Experts of a small language model: vocabulary 11745.
Below are experts of layer 4 (counted from 0) of a mixture-of-experts language model. Rows are named router (the router's row for the expert), gate (a neuron's input weights, with its number), up (a neuron's input weights, with its number) and show model dimensions 0-159. Each number is 200 + 20 x the weight over its row's rms, rounded and kept within 0 to 999.
Before each expert's rows: a language model's description of what the expert responds to. This comes from a sample of Wikipedia text that the model never trained on.

# expert 13
What it handles: Single capitals or short uppercase pieces in abbreviations, initials, and codes, such as TN, WDF, IEEE, O'Dwyer.
router,191,185,189,177,232,214,162,206,203,210,194,186,224,171,183,253,181,173,212,216,231,225,208,185,199,183,173,202,208,207,219,208,230,190,174,215,212,215,184,213,234,192,198,214,183,208,213,215,183,199,173,219,228,196,211,178,200,237,176,197,238,216,210,218,200,198,215,187,186,174,230,195,181,197,194,188,211,180,215,185,153,179,169,161,203,200,201,227,188,188,204,213,199,196,237,171,199,217,187,188,210,210,191,187,185,235,204,239,168,198,149,176,168,200,204,226,193,236,204,203,207,175,162,192,221,223,217,190,217,225,180,201,236,187,189,199,209,199,179,219,223,197,209,184,235,204,194,185,218,188,173,239,211,186,204,216,202,235,194,169
gate1,202,191,181,181,229,233,220,210,198,221,190,168,193,196,206,206,224,169,191,221,183,218,209,219,224,224,184,188,226,131,190,215,236,218,166,187,186,164,192,195,185,221,204,192,212,195,206,191,196,223,167,204,193,186,219,232,210,207,180,197,203,198,184,227,192,179,203,188,206,202,232,212,196,196,228,231,194,208,204,231,211,192,158,240,197,197,162,221,208,208,222,190,207,190,194,207,222,199,206,219,175,177,221,218,187,196,195,218,185,200,161,203,184,195,207,172,226,201,198,209,215,221,198,190,232,194,236,223,262,216,197,189,209,164,202,177,206,226,215,234,165,204,161,179,207,209,206,151,189,196,193,197,216,187,202,171,219,204,201,174
up1,190,243,242,208,192,212,190,172,201,174,188,250,205,213,214,218,183,156,211,171,182,223,185,207,203,179,185,200,187,197,187,197,178,236,177,219,230,183,175,206,215,205,180,190,214,200,192,216,215,191,185,228,168,203,199,164,214,209,162,224,191,192,200,218,172,224,205,227,205,199,199,204,209,219,207,186,202,214,197,211,195,205,212,226,195,204,162,212,246,186,176,195,181,188,198,164,188,189,215,189,228,210,168,198,211,203,189,184,174,231,199,205,199,194,195,193,218,187,179,256,227,210,189,210,218,215,197,160,193,195,186,205,206,225,216,187,211,163,185,156,191,203,151,206,212,191,188,161,211,186,228,209,195,238,214,221,218,171,223,177

# expert 8
What it handles: Articles, possessives and quantifiers before a noun, such as a, his, their, several, two, common in census phrasing "households with a".
router,202,184,203,153,239,197,162,205,207,205,190,200,213,201,171,205,169,197,196,212,205,221,187,197,213,191,184,222,202,204,212,239,216,197,186,230,205,240,174,229,193,184,179,231,219,184,217,227,189,185,197,212,197,227,196,162,205,216,190,215,229,216,206,215,230,209,212,180,185,191,205,211,183,215,200,198,200,187,199,198,171,193,170,186,196,192,206,236,184,213,198,243,192,207,230,174,190,214,172,202,199,242,172,187,178,213,212,245,151,178,167,169,176,201,214,200,172,212,243,185,211,196,156,147,194,213,206,182,180,215,207,212,210,188,155,179,188,218,197,233,206,206,209,171,222,193,217,209,199,171,201,194,213,196,206,216,179,220,196,179
gate0,195,165,191,189,214,168,198,175,169,217,185,200,230,189,190,231,201,221,155,178,218,210,175,188,209,220,221,206,200,173,227,237,181,188,183,181,212,177,215,184,181,198,215,187,207,181,220,189,203,240,178,195,214,207,218,202,229,201,193,177,174,184,205,213,176,232,182,180,187,206,206,198,209,207,181,214,238,203,166,189,223,184,229,202,180,220,175,165,155,193,194,196,191,181,199,163,202,194,186,196,186,210,218,167,200,204,169,183,185,200,186,210,200,213,203,199,221,171,222,229,190,122,217,211,175,175,217,190,227,195,230,221,191,200,211,204,173,211,234,213,205,222,217,202,212,194,221,246,205,174,203,231,189,184,209,176,179,199,204,196
up0,181,201,216,172,238,173,199,184,176,170,195,220,220,180,200,203,175,219,211,198,180,187,136,191,184,166,203,193,204,127,219,204,200,221,227,211,208,218,185,206,196,224,191,171,219,202,218,171,179,224,198,191,208,206,174,246,203,178,190,228,201,179,217,189,182,217,203,192,222,203,196,198,159,248,187,176,198,182,207,211,212,186,188,187,200,206,210,174,178,203,205,188,217,188,202,207,192,217,182,198,211,216,214,194,157,187,203,180,222,212,172,184,228,214,153,196,175,202,243,220,205,181,204,223,181,220,251,218,185,216,200,193,178,166,193,203,216,197,196,189,181,211,186,173,171,181,174,200,203,184,200,198,210,184,164,196,210,204,198,207

# expert 15
What it handles: Digits in statistics, census figures, scores, and table values, like median income $30,078, household size 2.52.
router,200,199,203,174,211,200,176,233,201,198,196,209,206,175,176,222,195,208,218,212,221,212,185,204,212,193,191,205,201,222,213,230,235,173,173,226,237,230,177,225,194,197,198,226,208,210,213,234,189,200,165,195,205,214,195,175,194,239,187,231,231,206,208,222,218,206,194,206,192,193,225,194,171,200,206,225,218,206,218,180,188,187,164,170,195,197,221,218,198,191,214,212,185,196,231,157,181,223,178,193,203,275,184,191,197,259,200,240,160,191,182,186,192,176,224,233,181,223,222,190,213,183,172,180,207,216,223,174,188,236,204,188,208,158,180,182,190,196,188,228,200,198,209,191,229,198,217,210,206,192,201,219,215,169,197,209,196,198,198,200
gate0,190,210,211,177,167,231,217,192,211,181,212,204,203,219,185,204,216,196,216,221,186,173,215,214,235,204,214,190,182,194,214,213,218,202,220,194,212,224,186,202,209,226,153,220,212,169,149,214,199,259,213,182,213,158,214,240,201,192,181,199,215,207,221,180,183,202,229,193,211,209,213,200,216,176,207,204,196,168,222,214,188,194,186,180,210,182,203,210,218,215,174,188,192,195,212,225,180,209,179,172,217,183,210,210,200,233,197,223,199,171,181,252,189,205,200,235,200,180,182,220,207,214,216,217,193,237,183,198,178,193,206,181,222,235,178,189,194,157,224,243,208,194,200,199,205,238,228,230,192,195,207,224,213,213,191,209,169,183,213,149
up0,177,229,205,237,227,189,191,197,178,133,145,204,224,204,200,203,203,215,210,202,192,197,176,213,220,213,195,188,203,170,184,198,152,175,216,169,180,200,179,237,186,174,187,183,205,193,195,189,199,166,209,216,187,222,210,187,211,217,188,175,218,198,201,195,201,221,180,186,198,189,236,198,200,224,194,192,220,198,187,175,214,235,225,203,192,193,201,212,201,232,198,172,190,231,216,183,234,212,248,231,206,209,208,194,172,188,208,191,180,234,208,162,236,218,207,191,187,209,198,247,218,204,224,178,184,197,175,213,214,203,205,219,219,211,217,211,198,200,229,197,166,212,178,212,189,179,197,195,191,212,179,184,171,196,174,221,251,211,211,224

# expert 19
What it handles: Leading digits of years and season ranges after dashes, such as 2025–26, 2002–2003, 1991–2020, and present.
router,207,196,205,162,234,212,185,202,235,209,190,198,201,188,177,228,164,195,215,221,210,222,192,201,216,199,177,225,237,203,213,231,210,194,175,228,220,240,174,219,211,199,190,200,195,232,214,214,216,206,167,215,198,202,190,173,185,216,183,204,214,205,219,218,221,215,220,174,182,181,225,190,158,224,184,192,212,192,217,190,185,180,161,166,207,202,205,230,190,195,224,227,203,220,243,182,192,211,188,204,196,224,202,185,171,224,206,240,189,163,168,194,182,192,222,224,161,232,219,190,203,187,188,184,199,233,235,165,202,209,171,201,213,165,194,202,211,193,172,219,228,193,205,189,240,210,227,200,204,203,197,233,191,170,218,199,173,219,220,188
gate0,239,179,180,227,199,218,216,225,226,252,208,193,188,213,187,184,176,204,165,218,179,192,195,203,198,189,164,202,190,214,158,241,179,221,218,190,222,211,171,189,223,217,238,164,217,213,210,195,211,203,190,178,208,218,218,183,219,189,228,206,196,208,201,208,186,189,237,183,211,185,240,194,163,221,173,166,202,174,198,189,200,210,198,193,183,185,210,206,186,166,202,204,215,247,197,208,197,206,187,185,187,197,225,190,180,206,207,183,215,208,216,214,203,223,188,170,232,192,209,217,158,174,216,163,176,206,235,179,212,198,180,199,190,221,182,203,178,164,199,202,204,200,196,199,213,224,206,179,188,184,159,199,182,199,207,186,156,146,201,204
up0,164,203,202,201,196,182,212,193,225,202,188,177,258,171,242,182,198,173,222,199,212,225,184,225,196,171,198,213,239,219,207,182,206,180,208,220,205,194,188,193,205,157,180,206,173,199,213,169,179,205,203,196,230,224,200,201,189,218,220,194,224,219,225,195,192,156,199,170,241,174,188,164,213,201,192,213,189,202,160,208,211,177,195,218,198,165,228,157,205,232,223,209,233,190,179,208,209,185,213,203,186,193,225,202,191,211,198,200,177,186,199,192,204,204,205,213,214,186,206,193,161,207,193,205,196,182,196,195,173,186,223,190,176,195,201,227,235,187,176,198,193,233,213,139,216,169,184,200,229,197,228,209,226,194,198,159,221,196,204,181

# expert 3
What it handles: Final word pieces of foreign proper names, surnames and place names, such as -ović, -owski, -berg, Leipz-ig, Colomb-o.
router,189,212,190,190,212,193,184,218,203,187,190,169,233,189,184,226,167,198,204,204,221,209,215,217,208,209,192,218,245,203,201,221,187,189,143,198,211,226,176,209,235,183,191,226,201,214,220,236,208,178,172,208,188,194,206,192,174,235,181,192,254,225,225,206,234,204,221,189,183,178,226,183,170,232,173,213,200,175,227,196,192,210,173,204,211,196,209,241,221,204,233,203,215,223,200,190,173,231,204,163,206,226,190,199,192,226,212,228,190,196,188,168,154,164,223,216,187,212,212,190,191,184,180,189,189,224,230,179,199,228,174,173,210,186,184,200,194,184,179,218,209,190,212,192,214,164,199,187,219,213,184,210,207,172,210,209,180,229,200,184
gate11,240,202,238,189,204,223,218,217,212,218,183,193,205,193,183,186,232,236,193,184,157,214,201,197,182,230,183,225,203,171,198,212,191,203,199,244,184,210,182,218,194,210,208,188,203,203,202,200,184,212,177,194,185,167,160,158,219,226,160,192,189,217,185,213,224,214,191,227,199,209,214,227,243,211,168,206,213,174,200,168,209,241,186,218,192,180,202,197,236,243,187,214,198,205,188,212,215,207,205,213,208,195,222,184,193,209,182,173,213,207,201,191,194,196,213,187,193,206,180,198,201,170,201,210,171,210,190,232,214,226,221,217,210,206,184,184,202,216,201,190,193,213,174,179,233,222,227,210,160,246,194,230,221,183,237,170,233,218,206,161
up11,217,191,208,190,217,213,240,209,235,189,232,204,211,198,193,235,181,231,188,194,218,192,190,200,209,163,208,207,188,212,221,189,205,214,188,171,221,188,243,223,225,228,222,197,194,210,213,178,171,206,196,225,246,171,192,209,225,222,225,218,235,191,231,185,204,197,211,216,219,211,206,178,156,196,216,191,234,181,166,194,202,181,208,223,202,209,171,187,170,165,153,209,187,221,216,200,213,194,181,187,208,182,189,222,202,200,230,210,223,197,202,224,205,224,217,210,242,183,198,189,187,185,193,157,193,152,196,183,202,208,206,201,207,206,161,164,211,217,242,212,217,226,204,202,178,211,202,186,228,222,205,187,196,177,212,203,179,235,204,215

# expert 16
What it handles: Place-name words in addresses and locations, such as New (Hampshire, York), York, Angeles, Island, -shire, County, University of Wisconsin.
router,197,207,171,191,201,227,167,217,225,219,163,184,235,185,163,231,161,206,192,215,219,221,221,212,228,192,174,229,200,231,233,213,217,179,164,201,214,226,183,210,219,206,183,236,180,194,216,223,197,183,167,224,225,221,195,196,189,213,177,188,233,235,200,202,204,203,201,206,177,204,216,200,182,215,175,202,226,180,208,205,184,200,192,205,194,209,214,217,187,178,217,235,219,203,230,171,196,233,201,174,184,206,194,203,169,240,187,231,190,189,168,203,186,180,229,220,164,203,204,193,197,193,184,184,190,228,224,161,225,206,203,208,227,170,176,188,183,183,173,227,220,184,230,187,211,172,201,211,187,181,199,239,212,204,203,210,205,220,217,176
gate3,199,192,218,203,219,183,195,190,199,175,224,212,219,233,189,217,201,204,194,152,196,228,170,156,176,190,214,183,184,191,209,209,214,202,180,180,193,249,182,209,184,207,209,207,175,170,186,215,214,241,205,172,245,210,232,206,224,187,179,194,197,189,191,190,202,186,199,223,194,200,210,219,254,184,187,187,208,212,234,215,181,199,183,197,206,216,184,186,210,190,187,214,223,185,182,192,191,226,211,175,188,217,211,192,170,168,203,203,188,204,219,187,175,172,180,176,197,246,217,196,224,221,166,196,205,189,183,185,223,175,189,208,189,153,219,189,209,160,211,193,140,219,173,172,208,194,179,221,193,221,175,164,199,180,187,180,218,204,199,205
up3,200,164,183,178,199,243,181,198,209,201,152,208,167,199,217,214,189,204,209,202,183,167,176,219,233,212,185,207,217,208,179,201,172,203,185,197,230,183,217,206,204,211,191,186,191,197,182,195,200,208,202,187,199,195,170,198,184,205,169,220,171,199,172,191,225,215,198,222,214,201,201,201,200,184,241,197,188,184,199,194,199,207,211,183,199,198,200,196,238,167,215,180,180,171,235,184,226,174,193,181,180,204,194,222,163,216,181,163,213,218,192,198,210,204,196,228,223,207,213,237,158,187,187,197,265,198,190,209,227,239,168,218,204,200,235,211,170,202,203,186,193,185,188,190,195,181,223,230,175,184,214,209,192,146,178,205,214,197,199,142

# expert 0
What it handles: Common nouns and proper adjectives after "the" in historical or civic prose, such as war, century, government, city, state, British.
router,211,186,188,187,206,207,186,212,214,229,180,188,249,191,201,240,166,205,203,213,196,210,206,196,227,167,169,241,212,232,215,213,217,193,201,220,222,229,165,219,197,185,194,240,205,215,224,251,203,191,178,210,200,199,190,184,203,197,173,215,225,220,223,216,209,215,199,175,171,203,225,192,185,213,191,203,216,203,217,203,193,195,185,188,190,192,211,227,189,180,202,231,190,218,255,179,192,192,182,175,173,210,187,183,161,232,191,209,176,176,182,182,181,206,231,207,171,189,209,196,187,180,178,165,201,238,230,173,206,223,181,183,207,181,170,198,196,172,198,208,218,196,224,186,220,169,221,195,190,182,157,214,210,204,214,203,183,198,192,149
gate7,189,231,172,217,196,209,191,194,211,208,194,210,212,226,203,210,213,220,182,211,213,166,175,174,143,189,208,194,214,216,206,214,178,200,151,213,186,221,189,210,214,185,188,205,215,164,195,184,196,177,191,214,209,202,197,220,217,197,192,210,193,187,199,195,204,185,202,223,205,201,190,210,218,224,205,219,220,254,225,238,191,177,219,218,229,216,208,205,187,175,219,215,168,210,247,179,182,201,199,182,214,217,213,172,219,166,204,204,188,218,247,219,169,187,218,196,173,185,231,222,182,197,235,220,210,198,212,209,179,217,136,180,200,208,202,221,174,186,189,242,230,237,211,196,200,215,190,178,193,206,168,199,176,217,223,180,228,193,227,198
up7,255,197,196,237,161,175,191,179,219,226,174,196,190,194,207,188,181,192,204,212,206,197,241,210,195,215,219,215,159,207,178,184,228,194,176,183,203,216,223,206,190,192,189,179,181,194,211,248,173,188,205,203,184,217,194,182,200,206,196,227,154,237,187,187,191,215,204,199,207,200,195,151,193,210,202,198,210,228,192,208,191,194,205,170,230,202,183,212,170,231,183,206,221,224,209,199,230,206,152,190,190,183,186,240,221,204,184,204,198,160,203,184,193,179,187,172,217,193,236,199,174,213,187,191,188,194,226,193,213,210,195,178,172,156,177,199,236,201,213,154,216,160,195,169,187,191,188,178,171,194,188,207,210,195,206,177,198,214,180,185

# expert 1
What it handles: Subject pronouns he, she, it, they after commas, periods, or relative words like which, that, where, plus commas and line breaks.
router,181,195,170,174,223,204,167,212,218,207,193,192,202,194,197,220,171,163,188,229,225,218,195,223,200,162,184,220,215,197,218,208,221,202,168,194,244,229,188,219,191,201,187,198,211,189,223,215,206,168,189,217,191,202,186,198,196,222,185,225,210,229,213,214,204,211,195,198,183,190,220,205,192,226,198,203,197,185,241,195,175,197,176,160,223,213,201,223,218,181,206,262,214,218,219,176,186,202,171,193,179,227,163,182,171,212,208,206,183,190,177,176,183,163,209,232,174,204,251,191,210,193,177,185,217,230,225,183,189,234,201,197,216,174,153,193,200,186,191,237,202,182,203,185,216,177,195,206,219,181,190,232,211,185,222,204,203,226,194,163
gate4,241,211,194,205,193,188,215,197,195,186,234,221,191,198,219,185,198,216,217,231,230,192,203,215,199,206,211,215,198,185,182,205,190,182,186,181,235,235,195,198,204,200,186,210,218,178,200,199,204,205,197,160,192,229,201,196,212,190,179,199,204,226,201,199,222,220,233,181,182,187,200,225,220,151,191,219,174,202,175,214,208,210,190,189,184,222,190,199,168,240,241,186,205,234,202,185,225,151,220,189,166,233,245,227,165,194,242,229,164,213,190,193,191,187,191,167,196,243,176,197,212,194,197,185,201,199,168,211,155,171,214,153,205,212,180,199,188,199,219,205,202,185,223,174,195,199,170,199,176,214,211,197,169,171,189,197,185,185,195,185
up4,228,197,167,184,221,184,211,204,197,222,216,224,162,183,220,209,208,227,204,231,222,206,178,181,194,222,209,227,205,191,184,186,202,231,193,172,221,184,208,198,206,232,229,203,202,174,207,169,215,213,153,173,228,193,197,199,194,194,191,192,180,213,190,149,223,210,207,195,172,192,184,210,202,163,172,231,196,190,242,235,205,194,209,190,207,200,184,221,192,203,233,197,169,186,202,206,242,230,197,195,174,205,185,225,204,174,202,186,217,176,184,204,211,185,183,188,209,200,214,184,195,180,197,171,168,182,181,161,181,167,202,185,201,188,172,202,202,232,226,181,216,214,203,193,199,174,203,161,167,229,187,239,178,189,229,211,203,223,173,237

# expert 17
What it handles: The word the, especially after in or of in set descriptions like commune in the, plus paragraph breaks before headings.
router,204,221,199,159,228,202,172,220,202,192,192,177,204,172,190,224,177,215,218,196,202,219,190,198,240,193,176,241,199,196,219,197,216,202,170,220,220,199,183,211,201,194,173,210,209,216,214,213,212,158,175,199,204,218,201,190,210,200,195,192,231,207,203,240,216,209,222,193,181,180,236,203,182,196,180,199,209,179,220,180,174,208,185,193,198,226,195,246,191,218,195,225,194,229,244,174,209,223,181,191,194,222,186,190,169,233,184,199,185,195,195,159,158,185,226,217,189,210,221,190,216,195,179,171,197,252,224,184,195,216,169,199,215,167,158,204,180,194,186,223,213,203,190,193,227,190,232,206,196,180,206,220,211,185,230,219,153,216,219,170
gate0,199,196,172,205,228,222,183,188,225,205,171,177,211,214,174,169,212,167,221,197,195,196,207,194,217,203,227,176,213,185,205,166,183,159,178,200,185,179,182,224,199,206,206,187,179,190,218,199,227,148,187,217,211,204,211,190,240,212,178,189,196,194,191,214,184,184,190,178,216,217,200,187,232,196,175,214,197,221,195,240,201,203,200,210,216,197,196,187,178,202,171,199,187,195,236,153,226,190,185,209,213,222,196,183,205,171,213,185,205,237,201,218,193,187,230,206,190,186,217,192,215,194,191,187,191,203,167,169,236,212,210,212,181,194,196,177,219,172,154,156,222,166,171,205,199,168,197,173,212,218,198,212,185,161,219,233,151,216,231,191
up0,209,217,173,224,227,156,172,197,168,212,191,199,185,200,200,159,202,227,237,161,209,190,236,213,202,199,193,220,204,223,213,225,206,197,207,209,169,217,193,197,188,211,205,185,190,222,199,215,187,169,167,197,186,196,190,162,261,218,212,191,199,222,195,189,170,232,180,197,189,210,213,174,179,220,202,202,190,241,194,217,206,208,241,217,225,218,158,198,176,199,188,190,203,223,196,188,220,212,213,205,218,188,194,229,217,184,215,218,188,185,191,199,181,186,154,216,195,202,182,193,199,202,198,172,178,245,184,137,205,211,162,199,190,221,191,209,193,199,227,161,200,201,188,209,187,176,208,186,182,217,210,229,171,194,169,217,204,198,214,193

# expert 6
What it handles: Forms of be and have after a subject, especially "It is" in species stubs, plus also, became, remained.
router,210,210,177,175,235,176,166,200,203,211,198,171,195,192,193,219,152,204,199,212,205,218,191,194,223,210,201,226,233,188,215,215,211,209,184,227,230,249,174,228,206,180,183,211,193,217,206,220,185,184,200,204,212,185,183,187,217,213,176,214,203,247,209,215,208,204,219,188,193,206,227,206,184,221,186,197,218,194,210,207,159,183,180,182,188,211,204,252,188,182,226,239,204,197,239,162,167,224,199,206,204,217,189,184,153,220,191,203,152,185,198,179,170,188,213,238,175,226,234,192,198,186,183,169,208,210,224,191,190,217,194,177,233,182,189,189,185,199,159,202,208,203,220,156,223,191,193,190,203,189,195,206,208,196,220,219,193,213,193,171
gate1,203,225,195,223,187,204,191,203,184,174,224,194,156,223,229,223,215,205,222,184,188,197,220,206,190,200,149,199,169,178,177,190,168,198,206,178,237,224,168,215,222,247,203,205,195,208,249,222,215,215,163,200,209,204,211,228,189,198,213,234,193,212,209,175,214,194,214,219,186,209,209,194,189,215,188,223,221,205,221,207,198,209,207,222,172,167,211,197,157,180,228,196,183,220,205,246,157,219,195,203,198,200,194,198,207,178,212,169,180,227,183,188,220,226,193,155,188,183,185,228,192,166,183,201,205,212,210,178,228,228,186,197,205,189,212,219,184,195,215,187,197,194,199,247,181,214,184,215,209,190,165,238,215,215,232,186,210,211,191,208
up1,202,209,188,192,202,187,192,154,209,197,183,168,171,215,182,198,178,183,190,202,202,191,198,222,193,222,188,194,162,216,192,178,198,217,209,178,210,185,226,192,210,210,182,222,204,234,196,160,212,199,225,199,154,171,201,191,186,183,217,194,184,190,215,209,192,186,177,201,178,223,232,214,204,215,182,198,245,226,214,194,188,204,196,218,169,171,205,207,222,226,195,216,220,149,202,165,225,186,225,165,216,168,183,187,199,210,176,221,197,208,186,208,162,181,192,188,204,223,191,174,166,211,173,204,180,179,226,210,193,155,190,190,217,190,156,184,208,198,222,219,191,215,212,205,205,198,237,173,224,207,183,207,214,242,224,205,201,243,162,216

# expert 9
What it handles: Word-internal or word-initial consonant pieces such as st, sp, qu, p, pl, sk, as in antiquary, prospects, spots.
router,206,212,207,162,231,200,195,198,207,192,175,202,220,197,182,233,167,197,200,186,213,221,208,207,184,196,199,240,201,208,236,226,225,180,189,208,195,211,173,233,185,194,218,211,191,204,231,220,207,176,189,208,208,181,186,198,186,237,182,189,227,219,201,199,221,208,185,188,205,176,219,207,183,204,176,224,212,172,249,189,176,178,193,166,160,191,224,209,219,200,197,189,194,214,205,162,157,237,212,183,192,224,182,206,188,230,194,230,209,182,144,142,164,194,201,228,178,200,216,179,193,191,183,203,213,216,215,176,196,207,178,176,225,202,193,188,187,192,190,217,199,206,197,162,204,191,210,218,188,205,160,229,219,189,206,209,175,219,204,154
gate0,199,170,187,175,203,216,212,177,217,187,206,208,207,225,174,152,150,186,236,194,232,186,195,198,183,172,241,231,179,180,178,228,211,213,211,201,188,176,184,185,199,220,192,205,178,233,213,185,218,192,207,205,182,232,195,188,189,194,227,189,214,217,234,202,202,214,205,222,223,207,206,200,180,177,173,174,207,197,159,172,183,206,230,206,182,210,242,193,214,204,216,190,197,165,198,199,194,191,175,179,220,196,179,175,213,193,186,249,198,166,207,173,227,183,208,257,199,207,185,190,163,213,218,216,216,213,215,189,191,193,186,199,204,203,157,174,176,208,201,215,226,191,231,206,182,183,173,188,182,224,195,210,188,178,197,226,172,184,208,222
up0,189,145,197,172,222,230,219,182,228,191,196,212,194,192,206,195,207,205,168,184,169,208,238,184,177,215,196,203,172,154,167,182,182,184,202,211,192,205,199,180,185,183,220,176,204,247,196,219,206,190,192,198,208,189,198,180,214,193,185,205,203,205,211,213,200,194,204,207,197,192,194,206,193,187,206,194,233,217,222,173,162,249,201,220,198,201,198,208,209,191,235,190,214,197,191,190,220,228,196,241,202,188,178,200,180,209,199,224,211,153,254,177,218,173,212,187,215,202,193,178,162,193,208,252,215,176,145,193,188,214,216,191,203,196,198,189,218,202,188,210,211,169,171,223,212,231,212,226,229,185,218,190,228,175,229,203,224,220,202,213

# expert 18
What it handles: Short word pieces inside names and quoted speech, such as h-as, You'-re, Th-ales, and title words like Love, You, Girl.
router,183,207,205,190,247,177,188,201,210,204,172,165,230,190,204,236,173,190,220,215,214,231,206,192,233,192,174,209,203,209,201,236,205,177,193,222,235,225,179,237,203,205,203,218,204,198,216,212,227,184,203,225,183,198,197,183,187,213,188,209,208,197,208,227,187,244,219,196,183,178,244,211,184,206,170,213,194,192,233,203,165,188,184,180,209,204,186,234,195,194,216,228,187,238,207,151,137,226,205,184,183,209,189,203,165,216,219,224,175,186,158,199,162,190,193,195,179,204,210,188,216,197,171,179,204,215,217,186,206,204,187,184,217,193,166,183,205,188,194,225,215,207,219,182,226,176,208,198,228,202,196,228,237,201,188,227,190,199,194,194
gate0,183,207,192,197,191,191,189,222,172,205,183,205,211,204,224,194,180,196,219,201,195,231,203,187,220,202,175,216,206,186,208,246,252,164,208,220,208,203,187,217,181,215,167,181,170,222,184,185,192,179,194,203,219,196,209,199,182,185,233,226,169,182,206,223,203,178,187,218,197,212,216,247,178,188,182,159,204,220,226,192,202,206,198,191,195,169,218,208,177,203,196,200,223,193,187,227,162,218,172,208,169,187,212,179,192,203,208,229,211,238,176,201,197,226,221,159,235,172,158,194,186,181,215,226,192,181,189,228,171,197,201,201,200,195,161,219,190,208,229,217,185,200,196,223,224,183,176,203,197,179,184,232,184,167,180,167,210,238,211,169
up0,207,167,208,216,166,236,207,183,211,178,219,228,176,191,201,209,193,222,193,221,180,196,170,177,211,170,217,188,201,201,190,206,187,197,212,180,202,209,224,187,174,175,190,232,194,160,225,207,191,170,194,210,191,242,213,183,201,195,231,221,205,192,194,188,215,223,205,159,189,198,172,170,239,207,198,212,188,165,205,205,182,183,188,209,181,213,212,173,226,187,200,199,168,191,210,187,255,186,203,187,182,215,177,203,226,252,174,202,216,191,198,224,204,224,229,198,205,223,218,183,228,217,240,202,213,180,197,174,189,172,213,230,232,198,205,192,201,214,179,151,195,221,177,207,230,228,200,165,202,187,207,186,203,249,196,203,177,185,192,204

# expert 23
What it handles: Middle or ending pieces of English and foreign words, such as -ig in vigorous, -ing, -ant, -ision, -ific.
router,169,201,196,169,230,178,159,240,225,214,159,191,223,185,184,229,159,188,225,187,211,225,208,208,200,213,180,224,217,225,221,260,234,194,171,201,209,218,185,210,221,209,187,194,197,187,198,219,200,203,185,187,236,220,212,188,193,221,180,216,192,236,247,199,225,188,200,212,182,182,203,207,189,212,183,211,197,196,222,207,177,172,172,192,193,206,216,208,209,224,194,236,178,234,228,188,203,215,179,211,172,205,192,209,170,229,193,207,188,197,166,196,156,174,204,200,198,193,236,192,201,184,201,191,179,234,214,198,196,210,160,182,233,180,178,198,212,193,179,221,208,203,242,184,221,178,187,199,201,186,182,204,227,195,201,226,196,222,210,187
gate1,191,191,172,188,200,167,204,187,178,178,178,187,199,198,152,201,173,177,192,190,209,229,221,175,203,187,215,182,200,189,193,204,209,206,204,175,186,189,226,191,218,183,191,172,273,216,192,206,198,185,216,200,183,218,220,215,217,198,176,189,207,215,156,167,242,208,152,203,172,157,215,231,226,212,189,204,194,213,196,212,217,183,198,193,202,219,205,215,216,211,244,217,186,217,171,160,201,198,225,188,196,174,202,163,202,208,195,219,222,197,223,194,185,161,168,183,206,174,156,211,202,183,187,227,207,189,228,208,188,208,151,210,194,198,210,229,188,195,174,216,208,199,226,187,204,154,202,220,210,185,177,185,185,194,193,203,205,187,208,211
up1,198,174,180,171,184,199,222,226,194,216,171,175,191,217,190,198,175,209,239,207,233,179,189,226,221,213,217,203,198,224,212,216,179,143,182,193,164,199,207,196,194,174,205,197,190,139,204,230,209,186,190,185,185,217,239,175,214,232,221,215,182,218,217,172,178,188,179,217,191,203,203,175,184,231,185,192,241,212,229,211,193,241,203,185,210,185,218,163,176,177,220,189,185,204,178,218,188,214,169,212,183,213,225,227,186,205,212,199,201,215,181,222,203,225,183,203,213,179,220,234,189,192,184,221,196,182,223,214,230,201,197,210,192,224,214,169,210,239,198,246,206,223,215,193,197,209,205,210,180,177,188,190,184,175,213,181,171,203,188,202

# expert 7
What it handles: Inner digits of years, especially the 9 in 19xx, plus middle pieces of names such as Al-ber-ta, Gib-ral-tar.
router,208,229,184,184,202,199,166,208,232,209,191,183,219,178,167,221,182,196,212,207,219,238,206,209,204,185,190,252,212,222,219,267,207,205,191,214,207,221,180,212,214,204,176,225,204,230,206,217,209,199,170,185,204,227,190,169,198,219,201,221,228,230,199,208,214,215,199,188,185,170,225,209,179,197,184,198,220,196,223,200,194,203,186,170,197,202,189,232,204,189,191,215,198,200,206,182,167,234,191,189,187,225,175,188,169,243,198,228,177,188,182,166,184,181,209,209,191,203,229,172,202,176,184,193,216,235,236,183,224,225,212,177,244,168,185,203,218,180,168,212,204,195,215,194,235,163,205,195,207,199,158,222,215,193,215,196,183,222,190,192
gate1,203,241,171,173,214,198,199,215,210,219,198,178,186,212,177,210,215,201,203,224,203,190,152,230,176,237,210,209,190,229,220,210,180,202,206,189,209,202,217,187,197,222,218,188,157,230,199,223,196,191,211,173,213,223,217,205,196,176,208,175,209,159,167,196,193,207,197,200,218,225,225,196,175,187,215,221,216,213,184,202,170,186,194,190,165,167,193,224,170,186,191,213,174,168,163,169,170,226,187,199,197,205,171,186,197,197,191,202,240,248,203,220,174,233,181,191,171,214,222,239,219,175,211,198,185,218,243,228,230,180,194,224,188,161,186,174,213,206,196,224,212,212,203,203,208,181,204,210,201,211,184,233,193,180,214,188,205,206,220,223
up1,202,241,209,162,198,195,207,216,211,192,229,177,204,193,213,198,205,163,195,219,227,173,177,225,190,179,182,221,177,247,204,199,188,225,192,181,205,215,199,213,222,230,230,170,155,210,179,205,197,196,221,183,190,215,195,228,171,187,196,184,220,202,166,212,208,220,183,219,204,194,202,213,214,180,204,220,195,237,219,204,185,195,239,169,192,203,196,177,160,180,182,224,199,196,228,206,195,207,160,194,182,207,193,229,196,190,216,193,208,234,186,224,188,220,183,238,197,257,169,198,214,222,176,182,191,209,199,205,151,225,216,183,196,197,204,187,211,202,214,236,152,203,218,207,205,207,200,199,174,223,202,214,194,207,216,164,223,169,194,183